From a checkpoint of a small mixture-of-experts model trained on Wikipedia: 6 picks a token.
Below are experts of layer 6 (counted from 0) of a mixture-of-experts language model. Rows are named router (the router's row for the expert), up (a neuron's input weights, with its number) and show model dimensions 384-511. Each number is 128 + 24 x the weight over its row's rms, rounded and kept within 0 to 255. Numbers have three digits each.
After each expert's rows: a language model's description of what the expert responds to. This comes from a sample of Wikipedia text that the model never trained on.

# expert 44
router:157183123136111121117123127111109116126152115161151096127128106166131115165143159123170148134134138114138150119124136078133145134141125120125155128172130146186137088151095083133142084149123116123131086118116135092112104135127104127130124126117138092120129089089101087115165123117114059155135115153094160118159116112147085091087158159133167143147111135147109144100131126127107129146129
up0:133142137126172121135103132148173159141088135128155130093135152131134106127128155093121053110150073084171121117129100142135108139091122101085162150125156125111116112155131166124091108117104118148098129120119154191110117147118148095105144112155165111146114123114150115156124172129161136134124130130125195097165141144063099110079132141159108136144144124113127142143112126099109061107111
What it handles: The === and == markers and heading words in Wikipedia section titles, such as Early life, Biography, Reception, Death.

# expert 29
router:148127115123123126101098103119105102142159130144158086117152075155093156140110131149161140154129133140117173151104131076147177114145128115099133149168117122151114117154096085128156087164132093151152124166117154120090124131149105119149125163129111116128148089099130117147138140098096067143120103134082165088138098102126101080069128158165152131152110106149120155105112115116124121145147
up0:156095147119147117127144119187122156154100146158192132107120183122159119137147148103143069118113099109116154160150113129127142143118130121086155131141164124105129127159138177128116118127140109120114128111105132136117124125140138099109146128137166124116102130106157108172145150146144117132147144148112165101162143152094103122088092111133103165122139112120140174095083126108101088121145
What it handles: Last pieces of proper names and titles, usually plural endings, such as Leaf-s, Glimps-es, Infogr-ames, Mighty Mach-ines, Rovers, Services.

# expert 46
router:122137139139112146121101135107067104144128156166138104112168105125106135139103137155138127139115126159102176161113129094163107081179152095101123169161132135167126110158101086099148104136137114138131111140121146129125145125142107125162086167164151116151115116076118061173162138115138074146107105129113135076153155108130098085074146183173164148158116108118113167130151108096117143137145
up0:128124125123154153098122127155162151155135139138143113105117151156161095112142130102142103125123083126118168135169098144104113113140136116081161138095148141125129135159143145138087109121124121127085143082113109141117113120128128105116160129179148141170094125092135100149142172153154105108130141143153199108132133131101103150048126102153093178138142127081108141112118121079130097084157
What it handles: Words about things being new, opened, closed, demolished, retired or resigned, plus commas, dashes and line breaks in infobox-style building and location lists.

# expert 7
router:159133111129105106119104137131090115120151114176091113116134117161104146144110162121157142139145146135137175133081129077144153113162115104097147148185103135166121096157109074115152082138145092139149085160095140126138115108159103150150154135121107156131139066113139090131141141097136070127099140121094170106148115071157117089083170178161128105143101124151121153113168089136128145151135
up0:138118143093163116141121164139124169159072114149140129145164152142134107130150150094146052058148053095137158140123122127119159144099119101119188135104155186082099106164134183069057111123119122138104151128121139149119138141124128114092092119155154135153098125108123127146183164099149151087127140128133179130139143147109116126083121135138116128153136100122137143132142126141124099104100
What it handles: Heading markers, table separators, taxonomy infobox terms and short descriptive subtitles after a title, such as Species, Angiosperms, films, districts.

# expert 41
router:135150119116105130120100112121114084142134118127145093146168117152092145158103156121157133175111142130104168176110145097148153118134133107103151134188124130158112133152110113113169103163149101145137106159118146141106123121156108127157103164136117128124135114104123108124170136106117111122106125157093141108137112120158105075064144164155146129158106108164119135113128102120115116146153
up0:136134133119147169102109159185132160166112156147170134086125154139140118114142149095133092106125077099123164166146092139148099135119112143124190148119182169136105133171126150125085090130116125128084122098116149137098142109135152136125117121126139121122112129134142101181118153122166132096179144144140179121171139153087095109106129110133113179142118138118133146126120118113126081107138
What it handles: Words like after, following, despite, due, before, until opening clauses, plus table pipes, semicolons and commas in lists.

# expert 42
router:146115123136125100125116124094097108163155140133146119135129101152082134132134124140194103131107152124148162118136151078126167121149158131094135161159130119150128167165116080137146131167144097127139144159122153117121136126109133117120122132142101106127094097097126097139181140097139066138130141143116160098164129101115114067067133180140186116152122116164106118099123095116094136133140
up0:185099122105157131156118154159123142144123098152136079108140144115134109147146121115137112102154105094119158129123091157110120158090152120121161117136173150109103102166101134121115106152144125133072128129113117143110122153140142107123121109138156169138129115119142100157114153109116118100151157135123166094142152122100093105109121139149138147137115135106148159131137121129102115101078
What it handles: Hyphens in compounds like well-being and score dashes, plus month names after day numbers, such as 14 February, 16 July.

# expert 9
router:161122112099136118112107092086075124146126136141152090121154087162091142135107122146174146156134127137115167125115131103131133122162126139106151144169098144172127115167105112095138099141156097130138113162122173137107115125143116115134095150133118128105134114110152099116168154101149067143102077147082146088120117127143097089055153149170146106162120085156106124135129129106134110153122
up0:135139158120165153093121130148105155125090153138196130137126144134133128136121189112135064113118083105114164162116106143122072160087116145092194167112157135128095126155130162109100115110131127117112148118138141144108087162131105085115105096163163110152108115133146094166147175097194157118143138153088137100149142143080129124089083135152085149169143097126120161131125124111107106104122
What it handles: Line breaks and == heading markers that open new sections or paragraphs, plus modal verbs and "as" (could, may, As).

# expert 2
router:142115138135126117109089102113107079126134145128153092122154093161092133121109132112157162141102154133120174145130143092133153137149103097110141128150124126186107107153113102082148103138167092143121105171100122121108140130127142097132124119181139121106129092085129113130181132098104074134107104153099168092169111096142110086072095177143143097116114113142107141108140107130130126162135
up0:146135127119156145147108124160117186137109151156136130091146136162146124139115149089135077068142096107144167153151089136131115147095112119079173138140147134114092085163138146077084121133137123131075150122126135165081122143157129106125119117152148144157121134115151111145122156099155136093141137133129165127152113169044076123089128124143137131145108136094109122113107140127110091091092
What it handles: Line breaks and pipes in tables, and "of"/"in" after dates or scores, such as "quarter of 2020", "game of the season".

# expert 14
router:142119144110119146110098117111106103168163126132146094129147119156103120137122106150170149178110131149101188121097149075160133148175145096108125141188106119160116086179133108104147094174163094156085093171131143104114124095152094142184106160137122124099123109088120108114127128108104077142115123132110148103153145061133116079099173183172119126148120099144106157090111114099125126144145
up0:147111128085189132114106123178133137161098109132152161129166155116171127112143161105154098114143075146119158173158100131114118122123124137121165125145177162143076122163133149118116079071127122130085155127128202133112122139146149130119130143140146104155107135096128116155158180100149166102121173128141175067120118160091107136092136117158107172156139124095134167112118120101120088112145
What it handles: Words introducing names, titles or translations, such as "known as", "called", "renamed", "titled", "Hebrew for", plus CJK and other non-Latin bytes.

# expert 21
router:141135139123133146122121110111100096128169121153123099128153112168091169120118121146159095157162147148104175115119133080129150140171146098126149148184118132156131128166096107122120095164139095167131106164109141116131115083157099103184126137153090126095137107074137099132108120090100079156098097141092150113169109091129107090058136149161157143127112126178138121086110117134121127125156
up0:123161167088164148131174109165121187154122130146150126115137131134129130110171136100164091136142095128125158128136108137138130131095100128083162145150125167104086116153164149136103109127139159139101123089134138133114131141129155109119129140106137158152061116127135105153162165093153164110151140119152166101162123140095095122094099104132109157131147132150145159113144169099105079096123
What it handles: Column-header words and pipes in Wikipedia tables, especially sports and election results, such as Title, Name, Pts, Pos, Notes.

# expert 53
router:161134127137108116120150096114074129145158109159147103125160132152095127175095133175147109145112128125119164146124147082176152100161143113124123154175128134126130136131112094116160128153148137144138099162104140102143172151146089106154112139121110099115105092079125122155154138124120075113118116142096162124117136111145128066100140169146137116148112108124147156113113132143119118141149
up0:141131120121185146121122140162125178147115122152154123110124164123126105137150149083145037124135097112101140104129114151129103143102116138137193130130174132128124112155140159129087125126116103143077146101112159123105136133114149105103115116153148125136107112118134148170150145124162137132121146139148164081160155154108128131112141132140138142151114100117122174131105125146116094096082
What it handles: Number and quantity words like several, many, some, three, eight, and line breaks ending items in infobox-style lists.

# expert 33
router:154120126097118110084128136137104122139153131151156126129153112151084152145110119140127125130146146127133164147119141085159125117152116140113137117181127133153120137160080084134143103156158102125128107168125153118101124117120079124129126115115115108114149123089145085138153152120125078139124125149087145100158137102136094085072135152133182112149111117163134131126129111122107156138132
up0:164113149101167125131134144166128120161125165152179107106115135107137134155183134099139103122155100115114181138135128126136083198107143134102148117096183150109126096148132175109115115117139146115104141091144173146096115141155132125134114089137157135139113086114128119124146123133172160090140138142153169113133150129063114114096151095140099163169118144132124130100122131083099105125091
What it handles: Last word of institution, country or place names after "of the", such as Islands, Cyprus, Affairs, Representatives, Congress, taxon endings -idae.

# expert 6
router:122120111104132094095118102088131107096184104146139119127132111169085147174088144130133105153131150136110203152117136084112165110152120137135140135183134138150142134147113116092131123174156091128120139158119152135138120087108116140136114142118131131101129082086153121161140165126116099133114120135069149135175119084164121068099131178134148150126089116164133112090109082166110125145169
up0:134144141105195114141162122170144161184118097125188149118133146127130133117099130092159063121094087091131142135138114142122113169139099139117140141090143152154112117165145153092094090114120120113083129078106155141127103150135159133148137144142175122163119112082138114165129097149138135127093134119164182111174142132122115121085128113156105186143140122123136122127090125124114113123128
What it handles: Periods ending sentences, including )., "., %., plus prepositions like for, on, in after nouns in biographies and sports careers.

# expert 13
router:142127116139121112102114108100103102125153120160151106148144092125133145136126112144140143152121158159092156125124130085144152118153146120126138132179128131155110141172106091109153114160136109138137119160136138134107108125158101134141114160139129116098168078083108128150142139121101103148108113133079148118143122100105119093079136172156135100150091123147110143099129112115117119147121
up0:153134126136132122117146135165123158131108137114148106097120127104178152117143165094142091098123091089123161152146074159146133141115136129128165130095157160122114121171147187116109123100116129143079119120131140121134097131120134140130115134139155154155104131136133155177136148141129134110113141128121169112146140163098084130100137130159131132135102126119115159094095137090129074102105
What it handles: Line breaks right after a sentence-ending period before a new paragraph or heading, plus genre nouns like comedy, drama, documentary.

# expert 55
router:161140144126123119114119125122118083117147120136135087141134110184088152134152102143176121180134139145107178119099128099153151154159127108094162150130123139133112120144116099103137119153118092128134087165108160099108138114134114130123108156126121126127154122117141086111147154091153075130112111126093155085159109105145105073097124190161156140133114106139096160123111116124098120137150
up0:182116136095181114123124150138131213159127122147160114135136135146149132118141115116139073095135071088109148121128106134134096156149134110131189164138157157105090107146149163091094135106126137131102119128104157140089111131122150087137121130127145107134113102140126112162132170088161143099120115123122155132138106132095110114138130125158099155134137127126128134141126126105101081079106
What it handles: Relative pronouns and auxiliaries like who, which, have, been, being, plus closing == heading markers and list dashes in infoboxes.

# expert 34
router:135133130118139109112114120107085108128146111153166120153155097132099131134123146139153135175136115134115180162118131092157162100156120110075148141192120110174119114154088105105169104117124103151123091172119121120120112129131114121157105154146120129093141101095097093145152140098101078125110119146089152090144120104121121086079147177134137122140118105151115161137122108138108140159162
up0:171127136118147146160116114145129166149126142124138124104132136123172095139154150096145088137160086117135210133135091107141109141128124135108175102117187166116097138150154196145084108126125150154096145109108153102098131117144142139128118134131165131151118132108129116172140143083143130090129139136176178096134179145086157096105136114159118123151109132118112137130097148103100108117132
What it handles: Names of states, provinces and countries after a comma or in, such as Yorkshire, Ontario, Pradesh, United States; also commas between city and state.

# expert 11
router:172129135101132129111122155119087095144150097134144083106147134164102103134120124112151151156116150147154192152116122100133160102177125097088117128158151113161112113161091091130125112163178099131138141174109146150099127150147107152147127153110142126129155113100127073156147147082135101148153084154111141114171103084119130099054132177161170098150147126129147137111130116119110127139144
up0:146116154131140160146138123159131159151088130131153092110103116122137115136140172085158086125159098099099151137143114127130090151127110104113162129097146174131070133159130157114063138113130158135095120110130115135071116139141150160130133130126156163151116099112136105151125168132161121095169151141113185114136129150085079085116120142144092137132107122118122147114098116132117092107098
What it handles: First or middle pieces of nouns and names after a/the, such as dr-agon, pl-aque, -yard, Brown-s, often in sports and place text.

# expert 35
router:165149131123118117145139126103102128153141111148126132112148142175063138130104138141178105131139122114126195134128163059132146083156135131107126152180147117188086125147120114128124097208151100108103107158119179127142126131130123155153117146120140116109122083098149106146170134128129081115170100153123175135149105085108131087088141156154149135140108103123154116142131102137116123136121
up0:169142128123159104126116123132152146147104141138145120112138141138152141123142140093145080115134090066098164119124097127139113125135162133104166130129178148112108139182135145111073096128134127121097124111124145131081109142139129109111099109165168148148113097147165106147144152137139130115167152115121187111141098133103132092113134143147105173139144144142129157115123124110121080085123
What it handles: Closing pieces of adjectives, such as -ical, -ic, -ive, -ary, -able, and -based or -language compounds: philosoph-ical, aerob-ic, bis-exual.

# expert 1
router:127142089131167151133115138099131114108183140099137076146125151125128128161092125171136142114134114112125179112139190117120108092176161143127162115169140117137157168164119139117147124149102103110128140154074135111135142088101099095110133121122086083113082100142140127145170116141143113167162133112125131126161168139113094104110095146126132110153097121135103099132109077163087123107163
up0:127154142137176131104161136154153202131107137161163097120157159130138136141135174106148084100104082086111138156127101141127126151131142132117150129120164164109109140165173163105089110142123106136082120094118141153111111147107149112108118134144133123168112122120129095170154147127149139129117153152128180116182145145099107094072108132120116128133130118124119146124117143127107096110091
What it handles: Sentence-final periods and line breaks in biographies, plus numbers in sports statistics table cells after a row break, such as 14, 32.

# expert 54
router:144123126141093131121122113102102101164138127157141088141145105148072153119107121138176153142099134138105153165138126086155129101150091119096160168155118134154085140173082095094143075175112117148133122181118144123119128122148090134158094159128108134125131106073155096134135136126128097136147103127115155113141111103142115079091116144179144135160119119126136138098121098137131134159142
up0:126149136117180136118121134159137177174099148167166123094149162151159109130160158072169099126122116114120124128127102110123105170091092106106173144147159134131088125155120134095095108129135134135087139114095136118102139135126153136109117141114139099150124139134101106180132133110183140096135152159148165108163136120087108103119151142138117160129127152095142149123113138108115078123130
What it handles: Particles and prepositions like out, off, around, between, back, down after verbs, plus en dashes and hyphens in number ranges.

# expert 62
router:139128126123121103121116123107083085134141137126145085119143089160103140141108129155154154164138142148114184132132143094140132102161116124100116132169118120157109138155098090107154103138150086132148090152127140108106140130146115135152126177151128139130113112096117084147153140118105097153127119120099172076124126120158117086064145170143156123157096120162124147117113119137115129130131
up0:134159153119166134135146161155147156160083123098184098114109163148147118129169141126134096118151089121081153130143118133122097152145136125098150145106152152133081121161127148090079113113162130131054103086120141130119097144135165134123121127148118140113133124102136111162101148115170142115133135116147149129137146131115115104088132119157086194157118117133105162102106108101110099111076
What it handles: Commas, and nouns just before them, separating items in lists and clauses, such as "frieze, brackets", "soccer, track & field, tennis".

# expert 50
router:150149132120098118119103106101104100144161146143141081132157103159080120131101135152150134125135147132080161150103146094168166128169139115119153126168131135175107131141099090110128089171135093130120096176101135128103117127146095131160118145107143104108120088094138089115163155111105094136127113142106143089149097087126124079104152165162143121125106106139125138123116100153115129151127
up0:156135116120174141145125159179164159156063116164171140079159161114138138111140142073161095108127100104100141138158093162125110097139172105088156137092142157121130125161163152110095105121129102156107123106128155152115131139137162108106138172133160116159094099101156098146144159109131121115112133129113159092157137164100109137088122123134111138143137150125144140116126117089103092092130
What it handles: The words "such", "well", "other", "Later", "Prior" and adjective suffixes -ic, -al, plus taxobox terms like Kingdom: Animalia.